Below are experts of layer 3 (counted from 0) of a mixture-of-experts language model. Rows are named router (the router's row for the expert) and show model dimensions 96-191. Each number is 500 + 50 x the weight over its row's rms, rounded and kept within 0 to 999. Numbers have three digits each.
Before each expert's rows: "comes before" lists some tokens at least twice as common just after its tokens as in all text. This comes from a sample of Wikipedia text that the model never trained on. Tokens count by the router's weight.

# expert 50
comes before: " | ", ", ", ".", " |", "\n\n", " The"
router:505481475473530465555514517573557537541475548509415523436613543474501528496522523500451549484458423467471397643468450504566578510468467522493497624545479472645535481526549590508475537532621593526441516451510465480447552570585582452576449470433498570557464449447526502496475476497461605537

# expert 60
comes before: "1", "2", "3", "4", "5", "10"
router:514471519617496472456509434515552522467441584484436571526512422531485491542497582496534531529352501465469412486539527507529544573544570584518532591479474498557524582542557565522414563503507531479504392419453502486545436488561480443502536424479539603529534591408439492519541490471483556445

# expert 97
comes before: " and", " of", ".", " of the", ",", "=="
router:491492443554529494521551553453504420467447415538536398493461519543562432465475541530419570479474579533558433435491573441537404585412592507511569499494476455539512536375451495503470488421423509496460439569481424559529536413535443521580534481417517493495498435559549509527492471508590466478

# expert 78
comes before: "\n\n", "The", "==", "=", " The", "\n"
router:464496456503476445451533413507507484461454532476495453505442442563504439588525501478469473561486472515465426412438457453571447516579605518543474565526424462500481463401535520518470570572484544479468516531536522529512588518470537435444500532488556586513462509458482433378565535555499494612

# expert 3
comes before: "1", "2", "3", "6", "4", "0"
router:507500552504545462493554426478556576572549532530538400482538519534499573434479578554499522532455490477473424570522481507450465522481526476470388515458433479557504547551479451480492541461515570533500513407500453488483512556613519515412449459500410544471516488513423527463492501460489507432

# expert 49
comes before: "\n", "\n\n", "==", "| ", "===", " =="
router:510500527434461488509497433467558573564564395448548429485501489492537548454475492545499536577609554489492432474508568556504490549461572487477448524516541505445480472440514548536517553398463442584550548474479511536546477493455463652451508472570538409513556482456480437556502453490536597473

# expert 121
comes before: "1", "2", " in", " in ", " by", " in the"
router:461501532404536484490435543491484503487585541465390510513564487427459520431438589461375547448524497477509487541561500487517504492554660463524396460476530450509528486462482535613522595492487492451477519493588426399472521547463473549511454406546570483502421448569567583482525475441563467467

# expert 126
comes before: "\n\n", " The", " He", "\n", " In", " In "
router:403539611460482498479488424516467554473520560500625504548505556498444464531435529475424469541614548419433476455414408494485496543433487398518446554396574471478454442473530540446465551524512495533510514453468502589511500515484518498497496566520574554545427481512534508431632476504515539389

# expert 44
comes before: "| ", "|", "-", "|  |", "- ", "| L"
router:400562499461499524519555497433494550525539455392502542480469567526406469497467419599545493573586498508476483548483480537506566573391468488491506523535550460575538574555531393459500564465430456650481448483485570506566500517466508525509438441561465435539659508430456521459537495429471506464

# expert 1
comes before: "2", "1", "0", "3", "4", " |  | "
router:502481501541450463527466409542519512507491471513458539535449482571527456493549551570583455561467565565528469484435580544464525560608497488380494442498528565448556527464505442504598381463537495522498496490498550514555423503486501466480473384567475513614487556465503551461473563507449472479

# expert 24
comes before: "2", "1", ", ", "19", "20", "15"
router:502581480517433557570412435479434510448388541452526464559450566473507466518493507573536536583435562462536521534605502535430561544482548462609477524503535586563503488513446533436613489469526509470498416527535454424453385521534515510493522513504460497539472470512497520457465440525368481463

# expert 92
comes before: "1", "0", "2", "3", "5", "6"
router:413449521551594520522401434531495583524497500439501405518522514543394465453456494564519499574535569389479505519505486456582577476482531494641462521485506579487408549508509473582459507454473462463409471577446463459422581529504407467548491543442465598534518468497586465497489590492447515467

# expert 72
comes before: "1", "2", "4", "3", "6", " up"
router:466513463486534607508581495450521524527556551448412554579484552532527572444475522505488520505434458471540543409483382492589550555513583510579490516445487546575519515538486435462487567529528558542538590408433491454521500461511379515440434472599491528521509491502592439488503494522523476508

# expert 108
comes before: "–", " | ", ".", ")", " |", ","
router:435523474475507527568431557413563489466577524493493414505514511424512509506485524554510520467524549521435501599442490453524510486510506472476516494498462438513515542459464530445568526544515566552567563575449563599564521423384533544537465554564546431407451626472549486573492487536476523570

# expert 87
comes before: "-", "| ", "|", "The", "- ", "=="
router:428462531407564507520563501468570475576434557584572427495491578531427473454522473511545418533553530573579451524492467497426557565554425603565452429494559417439531472464522422517510542509549527439494494404371615571500471522467463513465488476465436468480474608536416524532425548366545503524

# expert 0
comes before: ".", "–", ")", " | ", ",", "),"
router:476466471385480497523473500438446505438536562474405574489504559583596462491543545432513513561558545485481489546428509533419561424597501467568416499500528546454451567547387493544510514523492497539467487535554430472542515552497469523609396563476507584474499540554483564528472420371510537538

# expert 106
comes before: "| ", "|", "-", "- ", "  -", "|  |"
router:498480561463543517472587437404459552566461367473497555513459517551452496478502500500527483520596510531492517476451501539539559503431499451403492505598588495555505468465467357496507492532445512499501368477515543544540434459460565408553516462436404468513558592554479436527432467423496491436

# expert 20
comes before: " of", ".", " of the", ",", "'s", " was"
router:535529621542490529478510563395592489482505469476479562503544463472534553559539526587477473414542592468495413541492586553422546511534524455503491501454435378529441508431540489523502515577466525567522503384521389538501463598435606544530442427461483536506487502467512509509490508479498509553

# expert 74
comes before: "-", "- ", "| ", "|", "  -", "- M"
router:492484533408546506512606454525509543487506488539602466462391486523524501516529501528525507616513532513445441454490486413476543512533558555439436604507565490518543507420453437496548491576511568592455417516502571505471503434474527491564537430486562514480445561530411554493425512437523513489

# expert 25
comes before: "==", "The", "\n\n", "===", "In ", "In"
router:462555434456562504527485482478519490429450538457477475568496502479542450512471480532536543525489523563424506443514456473550491465525518515423532528538370490504510458555478539464586504546498418471542618464518412562481346504487458504472547471388546443552442542465507460524475490472481401508